config = dict(
    hidden_act='relu',
    balance_bias=False,
    tie_word_embeddings=False,
    optimizer='adamw',
    beta1=0.9,
    batch_tokens=65536,
)
Below are experts of layer 4 (counted from 0) of a mixture-of-experts language model. Rows are named router (the router's row for the expert), up (a neuron's input weights, with its number) and show model dimensions 0-31. Each number is 128 + 32 x the weight over its row's rms, rounded and kept within 0 to 255. Numbers have three digits each.
After each expert's rows: "comes after" lists some tokens at least twice as common just before its tokens as in all text. This comes from a sample of Wikipedia text that the model never trained on. Tokens count by the router's weight.

# expert 86
router:102109125179097110102161170198117103123144130104125129125141129151093133118159119155123151166141
up0:091141166165103137164145146173106095113149129124168145167116123099143163112143130150107144103154
up1:089073191185095111140111174119141135111145188131174101176109150152131160129117139091089121167124
up2:127166145171048213109162140139107172133133202140121131082083122132123139130092098161130181156128
up3:148163100165087105137136096121104144162111140172141090064145125155138118107151144116144147134097
up4:144098079099110105092133156131110119092148159162103085135120105178102130131133148118078120181075
up5:131159109116165095168139128160098116113116087115126133146107110096140142119169152137120114159129
up6:129166141121115230173179152171080122135121141127129089113085099083135106114155100164133175063140
up7:136076117124078109084117151123118092091128169133146060154139141144133156164115118116108133154102
up8:165109136130111051092139107096141142106172133154110115171105156159119137125153130119126113199105
up9:138111159171056104145125139136144127101105161136179118147116140140149156120115149092099137170154
up10:126168141180131133117129140139092101104108188143147132145116126122120177144103119118096126158133
up11:102125159172149132145165139164100103100119101150175087102107112070140141104160133154139178117159
up12:123086091171046135129107100096160170131126166142130121087106148120119139102139106119166124107107
up13:161150151074138134179163134168117125129148136164121089145098103105146092104171089160168127156107
up14:154079133115084134082131152133143125086139136139131086148129115177123141135118128144061168208071
up15:100151156195115153116148162157103105110110183127173126139143125133165166118123108129126124147161
comes after: " |", " –", " and", " second", ";", "|"

# expert 83
router:136149159160147172070112115146118132188127111105156173099131133094145110157165122190135129080132
up0:126130130197105128122071100140110160118138166128162156100133150160104101134182105149119043131127
up1:124112105088091171118179119080100137158165178164177168132104114119130145108121115144166103063122
up2:102132139158154226085149049136144102155071115113096126114114079095112147207132187136117208154189
up3:141063123148103110117079176134128106111096072117122108124127170116181125183110096117117099119078
up4:122166180109206125127075177125161116115163075102092123100096163162156147083110149137141086131104
up5:112119163096144147121165074144151109147123175136155168129135060111094155147134161161096176123215
up6:097146192117147170090169071164109074141056156120089134093134093113091150147156210127124155139184
up7:137119085149113154099168154105147187147114148171119143181102055106145096130145132128059191123133
up8:139116087105141106092150179187115064141151129123153143139154131128145115139198130154106140116111
up9:134139169107194135119164180177152079159168145111146123173116090141111042131195171152078106140179
up10:125141141083149150132085179140138129129145089108139175122131192143199173090127147150165115100107
up11:148118123173176132168092071089120109146128118152081131130120136101067114141134184121138124122138
up12:086151177106139171106160097141142142148144174151177179105133122115088190152136155137114170119203
up13:161134139127127144123069126074125083139116122104152101069111133119145057139154113108116080146127
up14:109162175097199145122161153190151113153170123134130149140078140112122100124194196133093150127199
up15:146136128106140179158062086074148107132108116120084112103127161118154088122142134127104069143151
comes after: ",", "See", "),", " =\n\n", " (", "."

# expert 19
router:172176098059079113102139129148162120100116159209133122078053156135161134103128115144138155132085
up0:120112103153112090133151132087157166085067132129118168073093147102159157087011112129181087084151
up1:165144111120089104110122158206164063163162151118126141174125152042108183174142178122152142135160
up2:149178176132122071055165108157143128147111158113049108127098153128099171157131082108142070071145
up3:120112110112105167116136120138168099099128108126178116093093068211152121095153059109121053067111
up4:127134146151106072136154099165160176159165146089170098151103134154092166112145090096106108086120
up5:180086103092070117153112157149094125141170144120167154130107106108169155143113110108093135134132
up6:164185138115150108110120045170177064150129135117103132096097217118112121151111049123126077123126
up7:091136127157147130133127142119110161111102202125084167110149110103122135083156183184144170135130
up8:141116124112185149155128201126136125143170094119146150102123137151113148076174142186116158089124
up9:160151209120077111104112161143132154115105145115134140133103116081120111136124131162129131018141
up10:072167148102133132133094123049135161121089163131104162121098083128103137163160107128119091040149
up11:091131130109059153116131167147104077147107143141112109108155116046130199120181143161112213141163
up12:136154144139144053101139146164169040191121155090134099157126119100110203167152157160162109140178
up13:108139156120116156092116089076180133172137129144113193137117157173134090101114061102103058138068
up14:174095101083153142115129157069090114104130143123093134105094112124185098124111165136137114103095
up15:104100133121084110121149131139131119100105122117144118084086084111132119072111140098139128105138
comes after: " K", " N", " Y", "K", " Z", " G"

# expert 7
router:111180127105149117108120118170157159159127133210081134087075118188187082122127113148148148121138
up0:066118125129160105155192172140165101147087125160107138126092132143173072118096088158166138112176
up1:091136161136121121139124143142173143067133165125111202070116125167172113110147144073197115125137
up2:195153106160098054086185198152120061143105147155086120123087151128159090100099101170146127130109
up3:136152128101115063084059123163109125122127156112128185161148157132168128119117130128065015103113
up4:111170149159120115118093091157123139101160124107153085105063121140119206095134110091083143176155
up5:147126173099164131120156106118104186150087152171077127119204132109140134132144115143122048115181
up6:096195120145130154129070097128108087115134133133119158105122148139084123134156076088053143176101
up7:044139120134116084151091154107179156117134111137112082082110132105101179085189114112119136144178
up8:118166140149122107091113128176161119148162165120162156173174126131146126158086140124071125106119
up9:093122152133141134110146188118145126148128170154120214134102107142173063136109131177128066051148
up10:057132120142162176057112115121077112137125115146152110103175100129107143078114098139085150098116
up11:152144113175120053078110187128132105149140153123100151138109146147165085126110166127077130081107
up12:135182132110130134093096135170119120124135166110149153160162119140112118170090154093045102145108
up13:188163158137150123050157138165124184130093174176123151128150164121165110085146133110160066158135
up14:160138156126144139102079104154144130122133096109129128101110122130111125115131141076101122127107
up15:128147132134146124098150196125178093148097146167091121146103166149189081145096096105111107123087
comes after: " H", "H", " K", " h", " Kh", " Sh"

# expert 23
router:128137115143081142126115183128121124132121184120116104071144135092175179159167077169107163107132
up0:108121150108181111140146167117158134140083138139082072140095183095160148163142081144135182117169
up1:162140120094127162106097137189129092153160172108167105146134129131106154151149107170121168129217
up2:118159161146136153172128169180086123111088093119168156114174175126140107153130090078082127154170
up3:123174169119159056138122129133140153147171193116153095102139147131129132129139175099118127140145
up4:151100184187138109073105139138094112122179186101141088155168114110114098135104154123115162111216
up5:134155106092108118156192133156112125151203169123119093152096037135160072150162222086175116152130
up6:150119118146143130101089140157096085144163171136127122125118134131097133117170107219139141116161
up7:138128103130144166104111160195144062152145184120129096137120115167075135138143124184120154116208
up8:148112186195144099078093145147117099100167191098145080147161130112121109106088155131108173120222
up9:128141118109140128101122156183153069145128178113131083131129138154065142137153117203134158081199
up10:126180100093191101136084139130228110127121162129109153091112183129157156066084103163105147120149
up11:094144119099123140125091144130238161164108152122123090105064137117131173160073065104121135128120
up12:120167151119130132161099148191086130109099105096162149116161187133117140145131076086075134167163
up13:122164157175093109104123125141089093071090172102216056135194101134080125181103140114126150105175
up14:121051127154158156130131110121141147142150123126060114165132130148140158092164104166117140156104
up15:109196076132176118119083145148205129138101158121154150105144179126156143075063087191076132097150
comes after: " one", "1", "2", "3", "4", "0"

# expert 40
router:097155165147108151168164127130162103142070105107087170105068139130087115167190118113153129112146
up0:178129136121110122093175121102124127112098073106138146102094131114129132108176095197152151099118
up1:168108157115151102118089148113074129158114087211137138133235165151099109087123091118149083119143
up2:154135176091103078126060171179064152120177121130121112146150142141133112120138113139110130071144
up3:107170141060160200158190118153171147126122145096134149179124137135130046144156111171129159122184
up4:129181084091094180166151101233137159149154099045160132095146101125197118151111099190118160173127
up5:140147112117194126139106118199120114114145158145095117140162090151111172133137104155118179134170
up6:098150127149165142095149094063103128134102128185103159066021127079183166146111124120125138178121
up7:099193117137112129100136103080128116141107130157139141087069136098173130187130101086137132174081
up8:086165153133167163090157080053091138112101144181098154074030151080188170165115139123113145168150
up9:147116192177135174163138158161105129178130172100107126143108139115115070064120073075177114167136
up10:151118179125097106151059187159118137110173149136124111143110146154117122125133109131121116062118
up11:105154142071177199130182095143165125134149171091133134192130125142111050152151142159148174103177
up12:091194111113096128101146074112152115141094128115151144118075147073169122178144101117134152196086
up13:151127130131167195081125093124143105158146083154159109116134125125128073139122164133166135110134
up14:140114080167183185114160137133155115153179097152171082111140153123158054096090170155159119119089
up15:109193118135142145103151073087097130129112149152110147070053136090172155199120122104129152166110
comes after: " ", "–", " (", "′", "/", ":"

# expert 74
router:131110123160140151139091110083125164072083075135089119105186134170128122140142120158111117097158
up0:102124155160109135068103141129058100131096109112080186103129198112159087197151122120132184135125
up1:209077126171065111140118154128182193101130110189104115170154150136131116141143099103034132104122
up2:127079122196046175153144167140149181149130091132082138162122135139121152141108093144070134118128
up3:165149117100146165078129072148049138096115144149081136093154129109200160117191146147091118149139
up4:125059102163132155113096068138102170125149200136134066179097115120152075171100066140113140143151
up5:197055128162129130114109151125165161124120133125157136192101124127053103128143157122134116098156
up6:121140126141135121136147131129106113151062144117143177137119157121101109119103123136118103104089
up7:121172175178105210145143142153122123162102088100098150085103139131128066161109113146161169158144
up8:124108108099080098176081084127139179091125166145163095139116136111145068116124092128164147096102
up9:150052110152076138108112157140168140134183101126170120123119116125092148120110154098131111114084
up10:154156142078148102147124151131044139138161119154074161111147122158169165115134139180041124102133
up11:050100137136116185165114091168141123085116102156125124150104133152098137148135077131110138118140
up12:162150116106148181083129054148050151098118165151093130075148134100204133120188147146096125150144
up13:205168115174114140137147080119154128119106124113126108126123130134166111138161151132101153152135
up14:179101117103108075167074127125100175106112160134155129110155168110185071111112120116140148100081
up15:145055105090099100176075111157166162127167130155157139127130098128120101148144098130135137131142
comes after: " |", " in", "|", ",", ":", " March"

# expert 88
router:117152127150093198163128155115145158185143089118145220102123171046133154159188112098102137098114
up0:195109150127167163099126095093153122131205174120156138184151135121108124114120145130167124117085
up1:134177109131165162126111108130185088122144121105124154134106170116182139170134093189106189077173
up2:104197130146171173107143099131132093150145132125130144142067182104196082158133095151143176077139
up3:177152151137127110102145127152106117135187100179085111136181095186148155109180166123159131168119
up4:118181105110145147116109114129177104109125125087154146128094182101198138181168096156110203082150
up5:114129144115105176180103128107082161158124111117096145088167099122119064107135145125082119160085
up6:145160111086122110148131137171084084111132125162191165122153164124076141134160138130109138065156
up7:123149115105140155063096072114046102117085082121153181154150178141097165135126146155141097171154
up8:131163125136142161112107115128167088102119131088133146130120189109182161183159081204099199080169
up9:123174113134102154110164102120136140146075146124141125127072127115103137184132099101142082192128
up10:161141075135109156134161143134100138161102132172130126153091089103068139204133074112037105120150
up11:103157113152094181085129144125131177147060112095144153107087152119098184228141124130127087164151
up12:125136112101169132112123134171102054130149128134184162160107194097105100137139147116147158049180
up13:074160144123127159138124110119082145162132100147134133094109143110134072114149134122128139130079
up14:161144167163110107127141151158103124094194124201099113208142126143137184108161140145106192117123
up15:162145129122149100085129136124133104129191109131104093163183074188120144127161179118111143168149
comes after: "\n", " named", "==\n", ")\n", "1", ".\n\n"

# expert 105
router:147078112224112126132023142184123087049114145148118154155096191101115126142118084147102159124079
up0:108095129147123131135141133142121148101101169161151134129061137127149082123104088094083103155082
up1:127161171143217147164126100164164153093214199157073126103178122105166174211104064186141155152168
up2:118126138147129119135110173135135107084139137157132111130120151160111144108158148106094123102100
up3:168098142129139129104110142118118128109154178108180138159083145129077087084141130127127131061142
up4:129147134135207131170138143153187170108150147151122136123160102116228149187011064168126142185104
up5:078093136135136121158143127129115136091133177133140144141083126130119119134106116112067110135115
up6:131136138106127166074103149084135142078117159134159146148101165125189161089103130138140083111096
up7:139099093140106128098145166068154130179093188155151135090080096142122165132102155131110093105097
up8:125139168128244124136121124172180144112191156142105106095179129130203174181047081185133150153128
up9:148127118157115153093139151134096114202115122131129144150122180086140156042139127161152201109167
up10:155092143134137122129105135129120125110170181105179128183087141143080076076148134117120127074164
up11:127112091150102107086130138130091124163126167118126121166072178128135049092122145138181116132182
up12:133150165147213151162127094166173152095207207157074129125168124111160177225103067184136157165169
up13:128091174124146131137114134121126136099162170103161105159103135127090097092160123124114125082162
up14:108144105145113142133093135128090152137109111153154138189107162116166081105132154142144155118143
up15:147148132171094169156122148123157149149115101150071113198144139154147070097127154131135105164099
comes after: " |\n", ")", ".", " —", "\"", ")\n"

# expert 107
router:109134106181140130131143153106120057095092136178077170116150148155156177158146086126080153132085
up0:042125139170134107153099129130016119135127110184097128058056143146146090121154121102104124131179
up1:089076149083153026093071084167060098053135155128135138070132129135172154089172068115102120145070
up2:107125093140153144095103140132140131155234133132130163130067155103126125135115117154155159053159
up3:142154136124049090177155157097111113175119117111120151175128152127152126085149177165129107132165
up4:101077156089154016091073092150055105041123147135131146070145141132178147088177072119102122147074
up5:134172148123129079172150160103136119163109101162144145161153106129156081075187181132128117167150
up6:160138155121084138179148111121133116146091136096097184106096144106120164147110143165230144089150
up7:078130155123132137111120146114091121149158117107112141158070149139122130127157120139122151102171
up8:098102143111107202106153123150094115144118089103080107236000115129172129173138130180073121104192
up9:152127154130104161134161106120071121128040129102106078138093194106162105139084126119158141187121
up10:083074149086152029105073098174057104057144166123142136074135120141170140077173062113102117147078
up11:086098123119113112176129119133058102180102114137076124168080121160141108159152190145095088097199
up12:133136098022103123142110136145144106177144080071072135114063170167146144126135179169133154081117
up13:034123133141086133183152130139068130176116087165083139103047133146167101136156157136099091161232
up14:001124112141118114063091155145049102114150120144102143163117122116185082143139084120085116180160
up15:075141062162091121101095136140112115134228152138105160139140112107144085145144095123119144166165
comes after: "201", "200", "202", ".", "199", "198"

# expert 79
router:107168153063176150121164108158165053203143149057127114136180132168101090064118150189134147140168
up0:121122207116175132150119121090135105130175153109120126142136136153094108077140113114133154177125
up1:237134093092141130168127139155121104144170195139124102164097162128142188166137121127124149117148
up2:123157133130112087165139109077045079152159148076137141116127128104149183107154098133162126119189
up3:164168111047120112135145146137125134131201154113117140162116120156115171162127183145081165126117
up4:096089188117154186104091155143076103135134169126078152068130130127105141120120100105109169106063
up5:089162144112103082122147074096085170138147121093172121147185124106147109133054122113156166170142
up6:153100110118186119111128118150161092119157116110140102125054104127141128147142079103170121141149
up7:137157087051130129081128132171125119150180145138087104144099109107112160141104186151080190127102
up8:173146101070143161147139133160151097128195129122180113166093091169070162114144110107147187096124
up9:103110147167188150158126085130129092162145114129102115080128155104143149095130081102127180157127
up10:137090106169180171127143139144131086124107097135096118081087133119112138120123067088155182106087
up11:113127159136178143182125065142155095134184114119159112124130108155105146086148084117185163123156
up12:150142099091125136251126125115157095120125160125107118178146114185087151167117164146151110085146
up13:081160160116153168129122108129124104141141206118104154088148113157078114083162096125123125251120
up14:090151178114173130130157086137171097112223133123128125135092103178090131095145121120151118160148
up15:104138146132140173114133163124118113111091100144167075120154126171159113131155202111172076114140
comes after: " the", " a", " of", " and", " for", " with"

# expert 57
router:142139122103112142116142144132148131072107141172111145124117148119158132168136104159098146097150
up0:066122154162156180125148134167137095118062157150064181141119102140143166138085096127121093132118
up1:101098173145167149097133164160127089127130143147056220146150092151137163152103094089121113163107
up2:106127167085096143134115120130147136084113101034115110104116187138062087150166169133172103158159
up3:038140082065101116127139120112090083048089092108098050153121151132155134155171143118109139135132
up4:103145079103119108085134109110102097105107103094178040150125071158123103161176139144130117168135
up5:101164129084138138133151075108173146182129098118161000082137119137127159144125146112155138154148
up6:103128175138169121131168168173086114090132191154062169114079123181137178172071167139100103138119
up7:093118157158169079128130142159072123117133223132060164187192160147129167140103120131106095139115
up8:100117198150153155107124117146134090119091138155060205123120106132135170155129084086122110148123
up9:154156094093166105147095161125199127197172041100171167144211125091139116121157090135108136090105
up10:055134165138133188147121124138172167123080105123156118152114077103137102112063154152122137151143
up11:139150148143143125148105060187071062111078144132144133082097110040097100155126125149138120075147
up12:141142140098114121133087165123195140138152074120175123128218183131124079085131124131134135132114
up13:115111170195174095122147132184107128089114255149070176168153164138136144111067125131115095116111
up14:125149136140189120127183148171132122127135186149080150115096137158149176159088154141116118108123
up15:119090182158176160114170141183151109135112118147094172125107107156134168123054125136138117074156
comes after: " ", " (", "–", "/", "===", " ===\n\n"

# expert 69
router:104070077085163151176079085168104138077119108171143142120140152135133102142134094145187104121118
up0:105163127136101104141084065162058155107170083111172106155092162125102082076084055104166065109139
up1:129151145128155114115048106139114131041152148080141144165119131149048143109126082158111091087232
up2:147178141131154128110081127116142128032151170101127136179120138137062167128123104151126097066200
up3:119082123154084082192089037132088149109165095086191132190144184118124087113087097120145075174136
up4:103100164116161136140094129154150143122084132162116144113137165135145123125113081177202149120154
up5:125084132141159110150125161158082193101159147168141142125105161120036161112114104165145143063107
up6:126166141142061120129133085210070101135147086113175134120186099144096109040092092067127108091101
up7:179166124141149125135092125081162133039155165111125162159116125122090173125150122153148131098145
up8:125186138112107151175100098153129166025148190106172169120149069163106144105108090076127149081172
up9:165128112161105074178104100095122166152159118119158084128103155117105152156129092119160110098083
up10:168126146091174087170171144138103112073137191146104142116125097161133129154145168166141149114198
up11:131116106145117124119178133082164147150104182169100120115128090125209100128118103171165114089061
up12:080093134143134093101147095161114086154145098143033132103152066138150117071083122149122123142165
up13:183129111141110177123135147076133148130146218158141068110150134166172139142150085137134121120049
up14:102124122121154134140116109143209147090107093133095131120082120119080200080072223095118093148160
up15:154139121143094100122111103088195188158107117163080139131065136159163126132124107140186086165053
comes after: " V", " R", " T", "V", " G", " M"

# expert 70
router:186109095172080136046051169087104100141101128116109130091166138067145153122081077081120104142037
up0:122090138147145086118093099134142056130099148148068145188153107105180144152188114134100132116179
up1:107111119141128076123099120143105093123132193101088111203151113102157122145173075140129113128146
up2:133074152126145091113127129121122145143177130125079130155131158158031138124109181121112125113143
up3:131141126114204145131117155095095144151146128145125157167183120119104106047093174111120134145125
up4:128085125175134075118109118134119081133117168120063103168150126129147104113168104130113108112180
up5:110096129116160079137103109165117072129111190108097110195146103099176157158184101134123130123166
up6:113078110146136080136118117153121097126111178109128116188131098094186175178183106141133129085153
up7:149128170114163158101060121119189081112079095098180143124179143090225164038052098139160157140109
up8:132122122141146066125128115164127088133113168122133119163142121107170176167220119146120136114195
up9:115127087086084147149116124157123185118158137132098153101105140097117119117109155124124103084114
up10:130112146159084159135160169137191148150075112121178139087094190102238155111148033090132134082099
up11:139136105049120138129107174098088089149151059178072146202084129094128073093077183110185104163113
up12:119126108119089135119106114143118151129148150142064133084132145101145100095153145124095135096119
up13:174121087118114113107095098133113103096175100120141144116140166121049156179092153136126150093091
up14:124100104157109147126147147117179200157134090136101138141131160125010111142076193142107098100134
up15:131132134163160131112132122128110128147104121122131142091132136127031121129061203148119112102133
comes after: ",", ")", "\"", "),", "\",", "2"

# expert 81
router:144130145139120206060207094202138144153141092140129170184100160138109113136147126134144145115139
up0:138143158069142129080137106137154122142135139176095087085142183081149146127137110070153112075057
up1:124129103099160114102134180154132067178138112177153105086175085148151132060052130141135156061100
up2:102148075164113126107089063150177170088122156089187138142152166096159088144158183141124131088120
up3:148106160086121134107140092088130165144123090130143129135072143087125133085162110113146081126138
up4:102143138093190115119124125139147119147116139157111130077147077184074156109063117114142128088066
up5:058126142069148114147148146112116069121146175121182118150112187161123045143176075124156064145158
up6:108180175112107095138136124129116122131142169116144129075124148111125129142185068092122100078149
up7:097107139097157120137116105153166054115118139110082126121127142073063037176155124121141076125167
up8:143109122146157135110139037144159137113168113041132175108064074123122092131131170133066071175145
up9:171142140145146119141120121142117079126108106180132104097109065083199158053134136166147113037155
up10:122148150130119079126125106125090143160144135129150117145088184072117129126149170066133139151125
up11:087146140160107123134097052174122116050113159058199090109157108117169119165148193134126124086118
up12:149082110161192130138134080156162089143116131090073171124119082103105110127124147153106077160114
up13:150176158127082078137099065132133173108120169161155107141114054127118106120089132082135093071142
up14:091096108096210177140118085102121126124114127091134085158120126113093064162168120174156152123126
up15:081115080138094085157114096143188143139141141112096132125071195105160155116141126132119181110119
comes after: "-", "|", "\n\n", " •", ":", "=="

# expert 59
router:096147064108050114205098113056120110119130098116104155097099173124167164156136138138169083069054
up0:142121157082087147143129049141122134078154106160080127127105117117129166126131135130099072116114
up1:148127125118194095124119089126128104073125147138155113144134103164094155074144132153175178082108
up2:095090124127137101123019086143101123096127171110162117163160141135156092050140147150211122097114
up3:191145115148116115153127098108072116078141161177147131143144093130087147123156113178140157114111
up4:150108120130144101143086132147109130134115126127116118121119115096131081123100112154125202118128
up5:117111114136090089136093109096108122162178133123140120177142167185147124200199123121127060080119
up6:101136112145056097124126144103155098140067104104115142096153217106143132112084157149120106128126
up7:149147121149113046162152132123139100140144098121128092103142188180125090105057137128124086146127
up8:157111117151108050175048144116126103125167173120143085082134190157123117077132106134190073112120
up9:143120107142086082136075127092133136139165141133147111148128156149150126182210119118155072086112
up10:121104131151069163105080132120116094113141126101138128113103163114136160181225108120185075084156
up11:092099116121093108131071113098105128155161115113123134156144152165147141213203115133125076041129
up12:099098124114120093134047081122081110124162175121153138162174122108160093083178124154139135082144
up13:190101168124206111112148106133139119077109130118172149155157121160111134098169117149168157059125
up14:083121143076106144153136069136139101108167080119115137112106133094171163113098098107084121081128
up15:040127137075125151139145107133187095114162052124115152108127164120177144090097129102092092071114
comes after: ".\n", ".", "\n", "\n\n", "==\n", "Note"

# expert 118
router:136134185101186162125150093204157126125116173078189037148118086130158096090169111147211139169145
up0:070119106119172182051166158134136171145169097085133138120118101140160121133071173083167217162128
up1:124116125113148088102114070196154171092176144101102140177123082155131194143150131103112189135125
up2:148149167149141115100121072163116177117182141124188081151139066129134141075125191097107044137153
up3:178124175148126112090135084158145166120201120112162112140134088168106090123165154111092052145143
up4:135090136073123150128135098192128167152171125101120125146087143150148092177154114148153138164128
up5:121107138091178179064118089160128132119152105108139104114137103130178145150130150078168233132106
up6:158111211071132194141157132106148107139104121104135133126113147082117102120198126143188134192146
up7:133096140125094118152158118040069138120095163124157108128053124060117128116102109108134105155106
up8:132137102123144144148143101164163113104182105110131133106189117131165145127178142119114193156137
up9:128095163135127119129173114070111161152119155126160085154078107032151127098148117132139095135162
up10:169140189121135161113121117126142091162165107115121115079092155090142066113215121130163102181178
up11:095168152176146108151137106154128107118136142175176082161094089123143143092127110116145110114150
up12:112108180137107102127156090057093126123110149162151102146091103068138136107139131120107090135134
up13:164132162123141151112148128148136082169173105120118149056128130099159101132181132102140151171128
up14:201166110121137117132181064146139119109133182128157138103141113133160146145146144118146129147094
up15:115144154157119107156158088127079118117113154138174081152099086089107117090172142092135053125153
comes after: " the", " his", " a", "'s", " her", " their"

# expert 8
router:150112126172139081122157173170127123092158149110110160169106069123092134177135101131144121127104
up0:144118119126102128086136129148107127179180084086143127171141097145153148148170087145116107077117
up1:118118137106060165107143164158056111158136107095061162186102082159156079154142046149136102147101
up2:077116114123124137094135145132107121129122109111092137123155100140136162151087144114120071136111
up3:154166190180189091118138104139100111112069140155117134130149146099105148133159064112137238171163
up4:079146156114120138199140135115106154136160174098062103163088102125129167117191113127089181187158
up5:129120158147133101093160153151128133123142123126153106155130154121094084096148114134145093096130
up6:176106164128161071106087122119088126030148180122112088196118135095092173184121108186128157086145
up7:176101117172150124108130125145127137183170090134113110125103124139110223216175113150106142103107
up8:182022104169167129113104140123135146062147181194089130165127133102144169203144090180128104119118
up9:139066175131111094069126128145117139088145170130171105181096132129095152151103115126119118079156
up10:111113154077156149171112130111110137046143195127131109158098105107132181100147139140104125090156
up11:161072128123115136100082122135112133000079191151172110176126127108132147140097088198098133071139
up12:149113162159156087108121125181108133096084138155185141133139131107115101085159056093153155170126
up13:140081131122161154087115127101125121000093175156142107176126115122143165121114134174095117079139
up14:131116150133149097089164137146080122121115126135092132164121132113116133098148077105171098139115
up15:157093134132157119152073133148131128131148139100121116144128128110118151154158101168155112124114
comes after: "\n", " |\n", ")\n", ";\n", " |\n\n", " Chevrolet"

# expert 35
router:133133089147170082151144119117083169035133129173116163091127139117117189176131144112063142089123
up0:113099104144192111130116086116065174109084130082111149079110110109097159096119106071106152155196
up1:141070131071123118099148155133151205107203151094118131078113054105124124082138131091110106092158
up2:123147131089132104150156121119097138161148116149121157130140188135143135160106150094145106149073
up3:139116132105135109104121131157085212120169107108155115163116106095163123128139124209098122106173
up4:163084117017117071109124162106143138098151143101153140103152097129110133085155144079118123097086
up5:150130070126153092121145084114078025075118186079178118110112119107096149118140126124150154131121
up6:143176135112128081131089077147097103037129163163190146143140108091146146112155100091154139109114
up7:134104105144157122132144101112114030085105158109181124125126103116118132127116139147147153135128
up8:109101111142120155083134094146061043074131143124161145116063149124186148141118121155138100112193
up9:081137090157170140116137114131077083116120183087124153135142154091074131117118090111120143143173
up10:065195196129139138157092089160155172142141100115169153096155105062098170138105093101115167157138
up11:089113100157124112144139048138087071118172216118149144139082142044141130137126088101128148179205
up12:195151194144090122151134105122131192119132178097118118100127108112117138110148123108121101177139
up13:110159151123138130106108117126149124076092113148181126135180176122149138116119044119125135107112
up14:131095132119125141138114113171122051092128125108154141149096119121131137157132159173103082087144
up15:126158148129119084107120095095143185098138050156136137113190114152142124081134094059126112111116
comes after: ".", ",", "9", "8", "7", "0"

# expert 127
router:151182117156110173129153118075130068158109150108091163095108148142129207242114136110175155109123
up0:143132100140118107144124128170069118136154157122100119155122121146094090080143151176130134075148
up1:176106083120089117175114119116106134116165146114136140138096102152111154156186132150156098054070
up2:164091113130089115188118143144108130075197125174103113117161104132113151126153135145145045078127
up3:087128145117080076164111140096128105107051113138078171142058174088134145166193062136115122113097
up4:146097128137097116101143127160062114146114106104165169139144154128113130144074151103121079121183
up5:128107132136112145121107085191081125119108123123093079166017140117124114110138139162149166078212
up6:145124109106109118113123071143116150114137131134136121132051101117124129128148010184146085106157
up7:103105107120141142180157091151125123042175088141117090112065071143131128124109118129104095087190
up8:157181116077086133140131077178095152106134095101134102107066080104161108115142093191112153131164
up9:111147134164149132176167153108199138219105099176118173082088121158113113120072117102126111092112
up10:062142124054130123113116135119149127170162127156095143121084176139084157138134126126127118122145
up11:136069164124142112107104130119157119148134073122087174120101183116128119134176146119136118140173
up12:098132115101146150099114142120132112127188152106116118130169231156135138100136178103136148143120
up13:107092132161097115102127140176094116115164088176126129126160088116132125125123103131117087083177
up14:139115137099136163098118043185091143126121104079188124126117106125123127121163187122161137157166
up15:127109099136108074095072157123089123114124132129165154109126122117161114118118076114091130159130
comes after: "201", "200", "202", "199", "198", "197"